config.yaml
moe_layers: [0, 2, 4, 6, 8]
router_score: "softmax"
balance_bias: false
n_groups: 8
groups_per_token: 4
norm_eps: 1e-05
max_seq_len: 1024
dataset: "wikipedia_en"
Below are experts of layer 6 (counted from 0) of a mixture-of-experts language model. Rows are named down (a neuron's output weights, with its number) and show model dimensions 0-191. Each number is 128 + 24 x the weight over its row's rms, rounded and kept within 0 to 255. Numbers have three digits each.
Before each expert's rows: a language model's description of what the expert responds to. This comes from a sample of Wikipedia text that the model never trained on.

# expert 38
What it handles: Verb stems split before an inflection such as -ed, -ing, -ion (conf-us-ed, ass-ign-ed, writ-ten, witness-ed); also appear, support, join.
down3:098121129161165171089086138102086122107145066148169120153133110120135161103128095113120154162131126154143125102164137117109159068171119107121119194111144136174156124121120109149122105140080141117193124101170125160104118111106142102107165117095146134112145174140111123122119141207073143124117118118154130125123148128153149139122124117112135129140121165118108113126119086088117113109146111155134129160135076104107096142109130158170113128129112142139150095153112128120146088123126139127136121123112129167112084100109124120092112125128122149137172114134128152144149122127130107161
down4:094124139109176141120137119138144158126133124108132165132194100122158137180162147117140153092132120108134114150104143124118151110116122105126156125127132095124144140138170139154102106103137128127173144132064162127099109102106105122128139113110122151184086096114103136105120166178181146110129108133092138086156171159127166146130122129155123140142145100144084131110153110124146143153165177117137090142129126122143132199093122153094150145123139112138142110134096139135096148109190118138142157118141105139162114120125146135075160123110136112117128112132106136133138112165106106183
down5:142148131115149121135133166134119152110147136131085108134131133149131115112118189138154128129134158192140085153078154102133156156119143171087132155069135145131120103091171183122134155141089152112099129103142143121117089112127130129150146132156117163149156131126112115122136148129182181107134147109113129106125149108107130124122078148109111143132103152178138134134123125149133119143151122139089126146133146167124121098140148095132094131093126135106132107088120155120118094092126120144104137130119126118121095150085164093130117079075149164115176133173145150134133083107095151091
down6:135117107179133113112130137134158122105152137149085153173128161122107112141114117125117169109127162135089129111118112137122195133135115158147125137111106125120131112135125149083130134127144166126083174147107142112132148113146125118147130121164103140126122120100135120119105135139154045094103175115174104116144130127123143123142117105105120109089113147156117138169102151162179104118127142144107151122138155135163130069148178157183066150102118145130164168093119119130102141144135140141142171137089118171125140104129112135164116117102121167127178147134129151120091088129149132125
down7:167119164079111129155154135162151140130187145140123141136163110145170114126149137125135130130138147144073136113106115130115135129176103082123141120139132133128151113134119128088116144130167087133090100144153150147135115104114096149157149130159153142125152125147113182115138121129138102117116144148117114120143097156156114124185108153127124102168166067161151167120132109159143110147123146096155076188182122102139158154122115112107085151110150139137107142184109143113130103139107104124124124173114157082129139134117129144100122089114083132110122122095108123139174108118106139155
down8:150171117108153107153137146115147150171131086081147179110067142130117164089139103133120150113131083148171137134098102185128112133133082137097108117103130118107123116143125143095088128113088133098122107142082133139136095143166124153126116104125163143115133065117110103126077129149144098127138176127116129127122130112148114126128129143151112158103114165099087120133134091079124138106123114144123127091134118127139134087095098132104121124119170129071153134175108138124103168116132191177118118134150122106138119093168117126122151137159108117107099115133127117121135115136134115170
down9:122089130125163160143142120069130137079125123116138114135114115142116086135123110157139127133148139108148159151097131110144136162142091157147119092109172166112156102103128122133120149119179152103100094131137136140111158112122149102112177116114130140093109122131125122150150134129157145125114136120127153170128090140137128128150133114138078133131107131148133151183153147139132139139138125118101118075131089143135130159095167082129130089116117102081147131139134101130145171117139113104108135066131111072069134123124114151187156069104123096088134150148122100088122120166169147117
down10:156137173125099143135102144130095124119151133101051110163155136072113135156127110121101113123157103100146165153131100163120122110161172153123131121095148158133135112108139154145103163164104089115131097110111139110112144096106092109144134175140133123126147135130097175180137135169120096134164128150143130102105093153109160156108095108113115138129121121122173123162121112124094137129113090128121110115139131091138082122136146097162136111128141107147139133135118126137156148110111128077107110098090144101163211146141159131131097139095160106155117157124132113148129165146131095135
down11:128124160099133127117112181164120134169153121111124145133153139016109144153159157154123100139112127116136114103132142081091173157108145134168118096133121141171103147174154110098131189144129115141126113146145138146133144106096120120142171168146116148142139083104144122129096107159109123112116113105157088131145132119122101103162100143139134149125107084144127116142120134121111167115138130131128099145123138105126132139181126107121160149136151114157110089130140148091132123112168173118107150123136161137130164096109166123101109152136143119150123089129128110173100174124115163120
down12:131118105133145137065133120135119116117102123116156148054083163130129133185113127131096124146146151129148164141122116180115127146129112157135177154143137142120105152168109148174165167138127121110159107122157109089115113156153145125142118185103135108173088143146109163097148143103151129090144129138106091128107096086131095110119141138149103095104119148154094115113162111159160172141117160117102154120153148122150160123124129133096139086139161104142160130157160183132134098121123149144099156127165155136111123126120100108092158142130137128148161112144130133145120139169120098121
down13:089127147130140078131148142142144100114112112154148114137134141111114164114071157123121128104146106085144088116146135123124154097142155072113126123133143115146160113132174147126170120144115112100148108134129125141148132115107119148126109150119112152139083181093127138117114155146108180123134158164143113157126159171122157132098100134134154115090103135127123146082130156124111119146173113168131154111136137146172095136136073111122154158094151156188130103102103150123138085118153092157096134116131132154101114101127104144137123158161155077132129098107110143150129051123117147119
down14:109173092111116189126132146133107142102151096134107104140202127093164141117137113174137126125130126115089122144103101126180086107148140128148143133158116137134127159157135114111161141115156101130150114175107124127127130148100141112133113154108162116130120113106140135134140123118141164115121119141121154124153086104120159115188126087121162162101129070082135119135074151096107127104138127119083155126146119144096133138103123089101109117147120113113171098137133121105155103075143127128137080140138142146115157160111098097140131127139125120176133137077128081084165113155125148133
down15:151144093090131115133168069090102171118142124117108116166094124134108116105147135137104122107166133128146124142130114157162148117130126128180136093114138107107099157154143113084152107139141116142167095125122127079152111124106114141113101145107105148130163101090099086150151096107143129130158119161123116125168089103132116142166085139116123110163139107091140102145106053146118160135145167153176132093090118122132095131105120106124149154100114116153136176119127137101114122104116139122158119129145170119155141132135189160124119109114090128127099121118088124128149077111152140154
down16:117163112099129096134098127165116103120138115165090124119137109083137174102146097110120115124138148091124152120118132105136121137106091134129110139112104117116131160164116080040178150102113100142114156101110163112149142124119092092138132142112150138128126124129101143123067101092116110116120159126136139131131128115111128106154149138108141089151109143118124180123119172114135142130113163142085072103125222139120148138137082117134124106168098150137125167132155117137153113107132124143105133129132151157116098105145166140118129094126134136107149130161083099150122080131150150133
down17:142114147134130108141112138117101118114124088146150150119137116109158118137122113099098119080141139136091133130145085113107111164141078109170102165132150133147140138137098111161127113101072159144121097119138125186163118125089159104072102195168129147145106117116121157112126117121139165098153183171127119132138158132147159118130155106107074126136138111176111116107103116159157152118160144116123123162156137136105120140124169157169099110070137126119144102132108124101101114122126093119185117147104101131167131169143144114163155144149149097117105141146123140112123138139127112158
down18:119111122113162143108149161145131158138100128123122111138141149109126144137119116101124118128137145112096168094132151104125101076102117103101151146117148094091175084166118134100128098131147092103167138132169137083145158160139137107156118125152090119132111135131128114103126120145162149154121202163113115196139123126132125148104103132152091120134108079084125153134118115123143133134138152130091148162148107115148117093118152111107101159158142146143170096193106111129126130091129142118122148127157094128156110139090122122128088061119155134132138119134176172147102126104099126156
down19:116101141122154108131091121142133137150133140155100122125187103121142165116150082149108142098109097175119151089131140077171158128154111138095121131176130112135095119139110114135098103115137114140126135131104140096161131111130124111119102123153150119117143111111139153119150167125118086158112096169147107109086151150157139169086112125165142141139129137167105095128136140101141106117159143120116112107152186112156112087119148122117074091147112115148101154089089124193136109120118140048123103138132116076139121091122110134087136121125116102158166135140099141131104115117112128139
down20:108142107130151102124064152138132126123171136132128097104108102116105184091137123141113154183165156153145118101099148134117133172098114147150144133108119123129121106119143128128181117124153139130159117128160126140093104100128088109133182158136105139114135123149148100148119120138141176152128099153129110127148151163155094153186144177093095096159141151161103147143106094130126161177140127153096146155159180146129133096130103145149139139138137126145137150087103144146154092125080103122133113109134133105124082101128098117131145105153099157089075108123120152141142125104139120134
down21:129132155081110142126126102121150108136136139102127101153138109111152139117108116127122151147114099164076108145138104166132148168107158089103146109103164143129117138137112111140138111142135133140122135158142089107039118110170101126116107142121136096138133095162166161078199142117099125127116079122112130125159124077132115108122173134096125132082137122140137090104132111172112126121129109107162103128139115098132169145102136140111113126166185080122156098095165148106129123139128101124119156096133112166136144154128108122098123108114141111100138137119098101078160114129139169148
down22:139096100093100158110148180105161144104109146163109120134135135073128120085113115117136138131101142156141119108146131108111134100131154105085112134149110139150090145130152089126120143150130089171126134125163110107140137110118154129152151130153106084109110110157149105108140151129121137118098190093089119136148115089102146166155134148087093100136132079146128138123109156136118121118098138126089131158141124124132170150144160154132101129141133112170113131156105156140162096078115079146119139109107123127088130134111060124133146109154115180119117090108104120156085164114175121138
down23:144127145102131145128093128124168100132122123064101137111143148083112110105111108114172121136161105127134106158115135115102130124158134119111115141149144139136111095096157134118132130057138141135103110153078131099127103149153149150119159137124146127147143160160120135096117125085125095114107122086114173138158110122132125140124112119116146133113158157130106134139173122143163115155109174100136162156110164074138125138122142115174079107099121122088107133110156155104146104141167151151124113148118102065095138131123136179133139171156183117108130111142112160144083156144089170132
down24:121119106130154165138144070131127121133107126135108139134116157120085132144162146145187100167072136114144131114153117099162126138107128104135122129148165162161135137118128134157118110101082110107167189103156100114197150119102117164128156121119133147111145150140123115174147106172114167139114121140081160088107137124103086145141132121069127137121124119142129144118150166125135135154100101151091111103163116090098131138114131134118119156135112095143116167127134179112129149135154149123196128090122136113135143145140157118124162123112116132133139136089159134093165156082131140115
down25:120126107118115187102134115150103163173165063103137119148119131181115137108114111135189127136152156116109137135145141171130102094134119090133123114108158116101125091154112135134139087125154135126113137155123152135095103136100119119133128125123155157123149182126111110116131138138107143133135114109110160095125106129159151140149142121121101200158153105073091128127119155117114149143128123122106129107112125112137100132117110102141180124125122091147139153138202144127115082080083122115160085146148139124105128093157198100138153117170141134117109129139121139116125144169125110108
down26:124097083165113160120115133149170090122151116112131128125141122129147141122110104127146108152148118121141100138134116073139086088106138134169132155139094109149177136100119085153159141138156168171105130146115113120124162143135103127160135121151112147126170105141119094143128149123124136116107145148099107120118131129116157118153088128129110136135152093140141138115130181108106146100203114134156106093152142099118126133166121135143100101118113130126092142152086124141186122134186120132115177152124172130123148130123117089085116106142179153078127153170072101123148145126123146160
down27:135173119142090148154153106096136141108153168140112095045130141080156094160102125100089104119111095154132125077129145115136124112114115069130123111117091146190089120135131115093123125112174104151148127139171102098141122125139103143137171114130146119160143141140101122157071139106124094140151147162172127098151163132132142096110102113123145147130099142150108170135131136116156139113151123104097133153141128111154144107112147151117137110117109141143104146105142125114135134125112153184117124077157141113121125147133105122103139141094151152146134111147106120162111085095168089120
down28:122127096119122109086103118148123121143114136119129164111143150105135100110122119137146090149161167041107099114116127150128163170113130138167189087133122159149089094136102144131126157093162108098142098123155080122139182113145139109130139130122127123133088115115118111120117114151122104093134094091162119177121102077118123131137120176131123110172139080106121114133136116168096111091128082132127090112140114123130121097148098149146153147137162114136113103115160122135148138142117147095157116120114163153147146129140131143106070140108103151146143132103113118057125131156130128134
down29:077166130163085095119139156090125166123125122142177131132182162149113159112077148152154139166159138161126153143121128155099148124137139110105110129151135117102183093168142147145136103139151127155162059123113157126112120087157118133137120133106117124109205156097125135093175153101076153154116106136121149112123149133158102135133124121136127095121145105106145112110091105133146127123138166159075143128131132133150110143109110132127094168116145132165162149161126098152147121160141147137092098126141101130112106124124105123115146156126130131163140144168122157140158128126152102109
down30:115103124114100097122118161144144131137115149187140132128147104113141151144101126141162116145115131124163155115129189153146139143168127132151145115129142148105135109130122089085147118087107140091143104151113117142117148124099085113156145105150104132072113145127132111135115139131115113069102141125120090165120150132141163084152112081117151137127147145128132133198102082125152144170099127130154123144097129088071159122158160125165112125126136152103165091180138113112081127111110120106110114114112111063126084151109128144148130133143133117109098114149101130107153177122135091123
down31:096098150155109081165129160119084138105137081142163107145176158148135104111163137141142117149120089103115148141111091173096141133176130137149107173127152169150116134136130166150136118090147148110124112124134135149141091161140117105141123080123110163119192123163122083150143097166113141130137150065112138126113103090103129107109119094150139146168164116137125080129127113110135112126115127130132132126132087109139124134108141114150098139119119098144109138116149152139143107121149116153111104108142130170146136162107127094078122096120100104145154102132160107107145161164167089092
down32:125128130084111129127118102151115090121150138146160141078139115135118108092087130165097159064110141118139097166128098097107147142131138144126099122134109095152168146120101148132151138139132133126113132147110087121127117118103166125139139127145143108123148118115130134115124097187144140170107086078095167148123167135158153114141127157080096095181189109111141132103103118111138118112105178129135124112153102105110138128134150170132131153096136100156168176099136132153144127106160102186159133141145113118149160126120089147126144166122149149134128138116154120130125142155168170163
down33:095136121153163109140139144104126104147133145136165144137086135086117117135128142096126118166138112159093137113114150115076188148119129184102092101151122124111143140114151120141118158124104151109107170110087108099186167109158125101136107121126130099136103111134096136170132140113119125129142125183123092122154166105132103134146159099114166102151119094137104126137147103151131145146121139121112127137114153175123148136117142123142128163117122105075101159139179133149135139105151104104088119124069121132123132108070107165158116171104124108157113116156155121095128170163115085131
down34:161110093167115081088146145108142134123140148124153143134156128125094149127131152119121166103085164142132121144161167119102095163137159113119106137146160075114119106160114096155149153140124137090147131185119120150087138145166120168155112106145164108141155116111110133108145147145106128126084094108121133148154109161166169134164145141133147112163131089145139134128126099082136135141107129080102063121166120123086147112138159138106120120139075081119134155099112116132142155115100119169161109109131088133130132135087128111142131098110100115124119142103136163091105160117155135142
down35:149165110167146134127156114127153116126127109152095123131114145101119106088159141079089119084155114147115112141157137106097130153120124122156101141145125119174142098144151128078167151165139154090149175096145151138163128121080102164113113143126088109094118124116083126120132147141146101112120104162118158111140150158181161158096084162138101126084085176127111127118107153126143165143100113136112144103087133130146108135161092167132147102118110124136139121140143104131094152146148136144123150098067093116154117147158173122134130105125139112110146102163123098118111151120098122123
down36:109069143120101132114109095114150103150100148097129148159130148128107138124133142160138142109100161137084103106153096114142110138154148150141139115107112106127140131104083097137142138139095150115116199145139154170109108127120104132103101143129136152144138135150167105114146063120091145126091141130133084107120115166093079122126129125113152113083101137140114122133173116104136090139150114102119143163117163101127141171131168113124140114136150148113120133110108130119138170170114120150158110145097178073132168072136108114072152153101121114112155117131157133156128141134167152101
down37:128113127100120114142111104115079126141148128164112116143108130181096097141136150132104116115099120097130130124128090109111157137143115164106115148124151145173115107163104143112083087141126104128115113116154158135112122207148121117133113151143094094158157142144162144137133122140094146098118152132151148128130129107124090171153127137150119135135117129106157100133098087078150158119118144098106151155122099121130149115161133123147131109126136093185122152183071085130148141129122167149096116112162129153137110120123135165108138104120167118140129162120097147174135160202156082143
down38:118144159134149171139141130143105113134104134146147130130126132119140106124148142123138128191084144157098078164156109122105101080099096155101159156128129137132156128103093143095110130122089096143151176118161138132105118125149114105153129121129100110104148159168111072102141111133128114136086083145140130115127125125136119107156106149123080118132111159124152143116123157105145098147117141164157115104096134176078145130159153121143116135135145085090167106150110103109116141154118054130178127138134083169166134139152134126123122097105153086153128125123148090133113135081125119153
down39:148140116141136170102147122108053147124115132133085123105118101141158153119144101165137116170150142142111144150141122141179137171101109127131124123123157131150077122125114170168161153130125149119083124117135147147115118144137089127085161118106144106133113124116118123136146100149131141101136144177124101156079135136120143152112148113155126116119130157125105147125154117120109130142096134091144157132082096155160145105125120159188117155177098114127171091086085127188100122130130143176093141122111147157130144144142145148144161130100132129134133146124143147085139195144108163136
down40:119131142105129109158130101140094160142160147100114118102150148137079130114093109148128110125113111131133141121116124108143135132083064122088123135115130115132130158133123165109126098089146135147102146139119141106100148159146121141117110109106117113090139131135102087155109131130131076095124135144124131115156157139137131147064104108143147119107115118122108135135112154141061086135094134151137135119107159122181128114124101135133097058151147107175152107103128174161144085166152102115096099177113117089095127101135150113112174117118149077125135124163134155127145123135106078175
down41:106150099155117101137118146074134157102117109147133164129095141134159088117131132215100154142107113147142146106122127188118140117078166152100124111087130137123131153111147112161107083100149135154156110144110112089082119157145119098096119145083149167102144118122131071140126146134128150117100116114136086119134144111090112145133108088171165105123133101164162130138131124113109117108135094118125115157083097148115129109126132132133097168087116176112102136154134158139131093117079120114117147095153122126162130150140085107150123138147148116121101106130123124107113168152128129106
down42:090119170140133139166127095172132098137073113123182156132137174142118074119135132087114158132126160123104101139126143069107111119168136131146132138110151142145112138115130130086100091091145119162143154189118135151133107109147124106149144121131146119151159106120087137117146167131127141123143146109116162119111075056123142148135138172130123132114141133151102128154148087151120136103161108127138111123139139120144163113117146115119143152120089128136134128122148163089108171110146111167132094172158120127115103150131133114099143171064131154164137117171137127086141125141115096135
down43:133110083094120103130117110142096117117113140120092133129137141119162096094124115115150133160125094148118143136134148146166134132097102157159118098152127134103113145121144110148140146119184159151134147118108087140115114115087113125123109076124127126164099163114086126113116142170145129091085097110133140121126098163120129095150101118096096154113173157154110146107083132128123106133137099090103174141134116160132153138100084119118124140090138144101103152137143133152117062113148112137113141138076127071114152137139132113161119114178125163165089175071113114141115100165142122137
down44:140107133110145108154086120109135094103168114120157128147159148118096125158111111117096181117154090144111151123134160109088160149146152148103127157148072137128141118124204088131147132175128138107140166129143147107127167123113144101093109158144099135163123133106158114088088099133085111102127100123125145110113190159101148107154106148137120085115164174143161151125137105108123127150156089163107132109138116130107131125155105118149158134122150102126104116141117108127163120150102154157129089129126105132128126097149147133121156134197132106108145149148150098136102129103149120171
down45:141142109146169137119117117118104123171074132086091140123126072129149150105094172139122146124105081135120129103121145177111118093142115127158123154123125101148147100136117165114093090137079152094129131115150068100151124150142130136135084122102146113115115119148146173119139144182135134125144094123124110129094119147108116122162119104144121134143146128138124106129082124119142116143103128109101129169162118158167133114084133152106150139116118138117149111141147107154089168109111075135161117139187126113126086147121127118086083124132112150147126103125065164129125116099111104072
down46:142125148122169156122112112167153135118147091119135099144124083096180115099119125094124101116155157120142114156139165096145116167128157112109118138113113130078148110126123163133145146186112118122147131096113090097120184140152142142147119091130117119121149081121126160080072095106155111157119147114084155115130148110097171057115126115132110143106146166099109083109102123141135122127151118137147133087116145172098091101123133127143157138122181123140152134127114113144118125083105101090133174112113111115106130146133162122152087121122145115157132115137142138154133134162124154087
down47:069115155131141169127117149124115142225133145107146139126153156122140131152093134130135137087140126108136103155104157136136098142107132121130112102113098108111124129132146114131153129091098158155154104158117118136092089141136105109138122168132112128150121157149107118081158144129108136135193167111122123133143084137093112124138053153160159119110129127112117132161111107134128125153146102152093155099136085118151124100133120137152146088159171092148126115076151168155168110132086174122170127125119157160129151150135113118142145148174121157155137099131143125152141121126141118135
down48:162099145099097118152155113118155145135132103137130138096074131130119143122105124124106086102121108148124120154140059131145171096074117135197125155182120126114096155105107146164108145115125122172098091133096120104150118135141118130098146120138137126101103124109114093129117142092162128127122110111109123088087073149141136102113089113150110105128115120117159143081143158113117139108143107087107089150145130160144123126155134149163146131160127157128091110084134149125113120096136136164074146122134123118133148107118180128119145113133172117135116066133131099106146148165102120106
down49:153145079126158129105172093106160120135159114120104141119143077088091148112131128153153145126167120161107116142116123117119107120132139127155144113151111096097122134103161149118149165141086123158149110162119125088136104137138113122103184117140091147128144136116116153132102095108110107143143125140123118135145137163125114119150164124084101121098128058128156095105123113141078133120113117183136169136133126101105173134113098127146154116103097124094178097168098099139157138114144112124133156139174092093136139129089168133099130100120129155092158146121104119119138166178141154096
down50:122111179102129112069114124152100146158124144129115148077122128136118144142141176143119135102139131163152132153125089151130141126105085090127142131109103155128139125111118101110106104112187179106111168110146137129090137118131147146111104104097168122128143142139121132153096171169121111128119142106155134080149102141128123192075087121162145133096092080118147118126098139085125129116094140131140160108133150142139105128163098140124166151122100133105142143101131150123133149142078082113094117140153098140146170083103139107151088120111124102151107141142149100142131149171138102126
down51:123128077139072119101106141134154133176176137130109133102129104149138142125156158107140170181161149123135136120163121134110129150152097090167131153084092141137075119170157133109106082157141116108111107100145122114126141114099125112101141136094149130120131065110178155143110181181136071141140140124135101119096130152112123145120127148130155165120164156134119137179142128158115131122151146141194125148136124158138139099127151136138126140109105140148120156196134125142141098116160118115127064151119128093138135123152125124109149148117114115130115126102135134144119084137123125101
down52:128120101129111137092158146131140164114129129122142112140114098161155060161161105137101159135162140130179128119132126145118157158118109140130156125125148097148135131113125168159114124098156100127157101104156132132118105112142160089137112094138136130093148146152203086146110122132166113135162132171117144119097116156170099158112141135126098098138133135116127120145106090150118140110094156098161152121134131164145126107081131134125146134135114147107107118113159121123116108120141091119119145137146189119115167125102115139156112158147080101164131093164125153041142107166107160143
down53:158106109107072145172062121155109084134145126130169136147138109092130143148161122168130138116134096096143089122127151111132177118143122141155147147151120133146151104108137111083145115091090115131138119145108111129159113122096117149156129146111091135118141136106164146144117151110122165144123125092124117133136143181120120116084139174202138083146157126145117152147147119119136110124169127123153111119080123155093162125109134155127109104136153102131143099110179125169094128162109115131142119171147073136136121150173154137108129119156142153144120149110121169138154086143124119091
down54:123135146151081127139150125106127166144110128152161137144128123120116132130092130173150126127118125141113070152128120123120115112135115112142112162087101114158133153080138095148162072129123124127123124127093150118101099120137091145156112118153169148120059085107150093097155133151126134133162135097101130103125135133120140149154134136147112094139112129181110078134110128161151154155127078125164118113120134131096156176114148125147163095110118158164170161112142110150145122164123105149116140100140100127086087093123113068154175103124090137110126067138141152146137142103137128135
down55:139114163129138105170144106151105134157130143119090108118136167114131126070082137120119125138153152123141126088110103123109131126132082143108117117163164149142131150117120123096123151137084119111137121123151123125178132091073125085157156120140146149159107127132137133123089083125114158127120092123146121135098126100119088141152128171101116152111097117091124094105137144135151108093133158161127156107137103078154090128126155165147093129112124110139152094092124119102164135123126176168134130190168150104166165105176152142102154138129110118128120144134118120113076154156140134077
down56:155137113183113152109100132144123131116122146144115153130112131156137124140145113117167095122102124128137120123159144131118127219112107084098123108136141125146136127104117138101094097143137148141152110078149141112169147159129143100139117137101109114132116129094102103171132166119152147140136137109131181106181143159107140139112108149120112136123101166124190123103152133117151149143180136106144162150136174102111101138073142092118082117161131140131110179115085097189132118119141127120100123136134112114171107116142121113124112146113128154107137161098104136162113155155122085167
down57:119160143163133133140150137097098137082091115142173157120118135133138144131144119112123129136155173119130113117147109149137111139161099102129149142100117137140082130131142123184113146123147084129124124184141117158127086092153177151144091104140116133121101122139092076168116101156147144119123147109136112121117132103125155121113151090128123100166139147129143124149134146111097107101153083116124100180110163150138116087144144141142136141133109133157123157127106170140131110100130133153192131107092141184179101098148096146122149152083122169125102118145111146128141150078162169094
down58:098112115124098088108108154135126118140118092158154149121127158102132121129158107106126129111166117104123128099092135122068129110141119154117147140106139146168093107152127126140141143125156150113091106110124102092133118110107147144081142089106121151114151084189139110107131114147113137137129151110156124108131122115130118177104094129131147128089147155079102101127147124170171124099177164116134101168099141154142145119123177124140108106141109127107100165146123122125130115145075164121123089142110084163149077148103091116147178111153129112141152170130149157122127113074134080115
down59:134137128154076133132138134140133084155141158151128160170126138138098093143110107144135133169138105170118133111159144117133122142150153130161158119117142120103126115121139119139140077195108108123147146126098132145134108144126132129163123150107131111158105146102079102130102088142150147134114118124137086120131155130155116108104161112184107089168097133129158151105145139142113145148107131153064112138138115087107185138142135139103144159153170140108119098087141110103161116094170146152148144135077145103102171140123132147106144092108095160099135147133127154105120121151202116140
down60:144150137146164166135088176133129130106180105128139156161126143109134115114117092133130102176112137123074118130117105166124160145107145114120178141130125156096122167170152122069110128145144137142154163111139117172159142144165129138130125156153168128147096090141121156147127139153135089137086106121140145133139123113135154117078148128109100129142136100129128097126125141120109143095117134116103106081060135168147114123157117122122153120158108119108150116167118161120126166160143113121120169104113147091142123124091147108139171146162149175165116102163128173180127135129109114119
down61:105081116130120086127115132086117152120091166142153149157111154130127120149109163101125107159161135148159102117115153133137141113144111118136154103112134111139099099119161130118102094101101142156116133108150138119136118104143130121153148174113141142133130170133123116104074152136096123166100149131104153103107110130135148097152146153078119145136145155139113102130117099154142186118113085155167093101093113141127175132093126143085112164150124089131123087142117159133109128157141169183076125153143120109137157104139102156107147141106154122124059140146084156145144084105118116122
down62:104098121092141127130124118115117103152132136124130105173110111112118117120127129125135157130119105141064085142096134149176135125138123148064113153135100132113093115120158135109138142142148104096117115134135134122143141154106132077117127116102150129140142152091171121103116107139143159102179119145090134098132143123140175179163097159138160099206177133123173172130106162154136170105095100140143090152120129137125121144133117125120153112081163124114158117151092150124116115142159143100174155134129151099118105131152152116153107135120113126101163169180112135133137161089144131111
down63:112110106132126118104111153138158084066107142120145134113123139168087141098139143144173102150115174143125127114156113098128115128141061136089123112112111174121134134088121071135164090119156119095090161179122123115123141107160102094125093101167127103172107112160135120157135138119127135117110104097129145126143143162149136115178145105140128060113104117139168164140111152107121120114136134152177092122107113105160161145174108111104099115107122111137132135107120161125130126112158120097124123119164122143157116130085120125135116143183151123093140154116162105115145128153154114131
down64:120101097156136148145082135143136154127177111107094132132144130117117122142168142132105086069147127088134186138132148106129090135089120112126098121089176143160098122145093129122088134130178141142104094146082141128137159135101127141112132133158128106110106134093153069124119118145106138134123112125182148141120133118133160102166124106130120197111135108054125145110123099136098139136082129152105111117131114124124146086163122144139125114119108132120118116138098099179124144105122102104179127111086145158124155142124131148091128140180145128135134127148133147144105155155111105163
down65:096149144112143093157129095120116118142135128166115121190127157124155156135120137116121086138121145080146084123096099110156139105132130132120122109119164095126109115131093139077113135159178110137090148146137148166137154124138098124117134112198133175134150163140155152117102130108073063124131138132099145130142127126138110179141184112146147130112144143158129160124123111114116116117116146184151130126141145143115094125152124123149139123128174127142127127045112120125172127125140111127128151102147150126136125113083110094097147152104131134150137156098120130133147130086086177149
down66:153087177074118121132117102134115103141105143105168162134165124108119163138101109047135128120159116101146179125096086097102164098149083105123096171138133105100142141143110105154123131149125120145107154099130123102109130141105139150134075146143166117137127142110165133113142117096126114121152154114108102145137143117129105128151113083135124185117089119119138166124132158182137124102128098114107132124133109116150143122166152147118116125082152098134106175088078100137150120125127126155161142123111103130130134113132178125120151157101122139095120123113104174134143127117092129175
down67:128086145142088136147125124123130108181137115104160103063117170180161121143151181170133096103122112111081104129116160108127131146161132159118127163114164156142118141133078150129148130156131102101139127108123146118143117127155118132111099115124117160141114088142154099073150150135146112136113135116114132146185137174166133143100112096130143075171133157152166140113138165120167089086087145133115112114103144143123130111125173142162125137122085143124137108097120124121128109146092157125127157119168087157083118096106125117119130136150108133110119086149127167131142104116136123135
down68:115141159095163120115112111116139123140086170152114118149161115131092126144122125131124132117123101158148108158129101124136103161112122135127149113122086112104135164138121142151158100207136158098134138184087127133154125101100145127123142133129147134104123135097168146080138129102083138121146163125098151108171154130117096141089122095111129127106161130124119134163138164108105131110106093134152156138101087131106152140134086106128175120153139126148129096149126101150157080139126178142166064113148135127125133094154141154166097122128115167089154123123157104165135148114180144162
down69:142160109107124088121096136170124152128126121102170138152133110079140078103102146126137143168120148105131172121142166107141149108142160110112176140116106113103122133131110122106117098123158153117101152118127153123122131078123121143128134122124129131166121128132116102170120143132128131124135095157135089126126126096158144154153164111100087083158113115159089128154109132124149150103125127139127167131093085173100106127108125131146140108121185110132127121123132130114107108149142137169166128145099170162114131131152099101088182083152124143085123116140161173200115085151148085117
down70:132101150133168145143129142156150136120171116095134128127148163119131108125163152102088151091146120108084141158138151128122107120165131087124130160112114098129117150117101113122108139112153091183103111115094114110131169116165112135131098074138111169116126064105106122112128171122123117141167134131130135130126130144140154092123130063179133110111147094114124135117153128149131123161111129133151113138137133170116108131139123104085102110137122129137125052132112127069114148156161149126149118130094084145089116187113149095133168163083101103102144121140146143135128141097122136166
down71:136095134071135141182120133133177132093177153119112108134114129070141116157102158148134080116106095148133133140134141188089140096146111155128124124157097087114158130155108148100135129147151144121134114136134134134124147169159125152163153163149086141103115125098161175096142092087106145144102120120145138151145117110143112156154117126132096151126155096125118089139112116131109111086101114099104102124101128148164127145101142095151140084147135155130115139108137115128152108099128144156120104117074126083126134159125113123154080154118068147108127101157149146104118093102139119111
down72:158100113145104126092118132104141144144088121099156170136106153133128121163084143108129092154109131134147137103093123140132122154126148120095136124131118068141136158127119158149153107143153143099118129081113158096166168137152124130085102184108113126146163164139143102157089135130097097124135093127104110101120156118111106126143110105110149134074163155150119075118136118123124150149113132144137134167136143156127156095122172114094095130151123125115125129117111145123117074119133172131148099119152104081137188130114120147136132173110119107136090113164105143083139145087185149148
down73:141085126110115160118105131099101113175088126108126121170118138140149142112122145133112136130106074123119078137174087130135125152122112137135110131128147162108082137089064150121095146135180096103143099135127134127088104121152157096106147112100107104144156148146096097111176148129126128124118152135131134099135116076123167113122133113134152147110130122119144134133128091153154093140134083097167134130177106158098134106136111070139133123128136131168082104157153112103131130136134117120121120105124130147120109182110113133172089124058145165153140108127076133108141150139122111131
down74:119125072113146130126129141140141140128140156096124162162113139076150149146113119168119125113108122102160124116148130122142134140120133120162146124156116149115133142090099111134199151095137128149117117121116099154139125130155150135118130137179100123115120124058142098112134158146116158149165134108140080154126159140140140157148125161108117118162090153165111126128130146101095131144130121090146135121078115117170145150070134156133144157143141151139101146150074138122125143151145117133212088154133079116116153131132151099147117091149106117134171131109079126093113171139117157098
down75:135093124090156152137128118088142133105092148153149106124144115172159100113137156109109123136085118113114153132155119093089130175113101162130075097121106140107154138126160107124126146140110169164142150136138122099125087144113136135112139125096110110162127149159116127125107139139178129100093144128122120103084122121163132132139128177147088166120108189139142079099099154108159152127120145114124127116118133112178139089161110172123130118103103115115124121134110152123141097183150089168120166124136149169167113130106093173109119190128105149137138133159112142134093124159141123117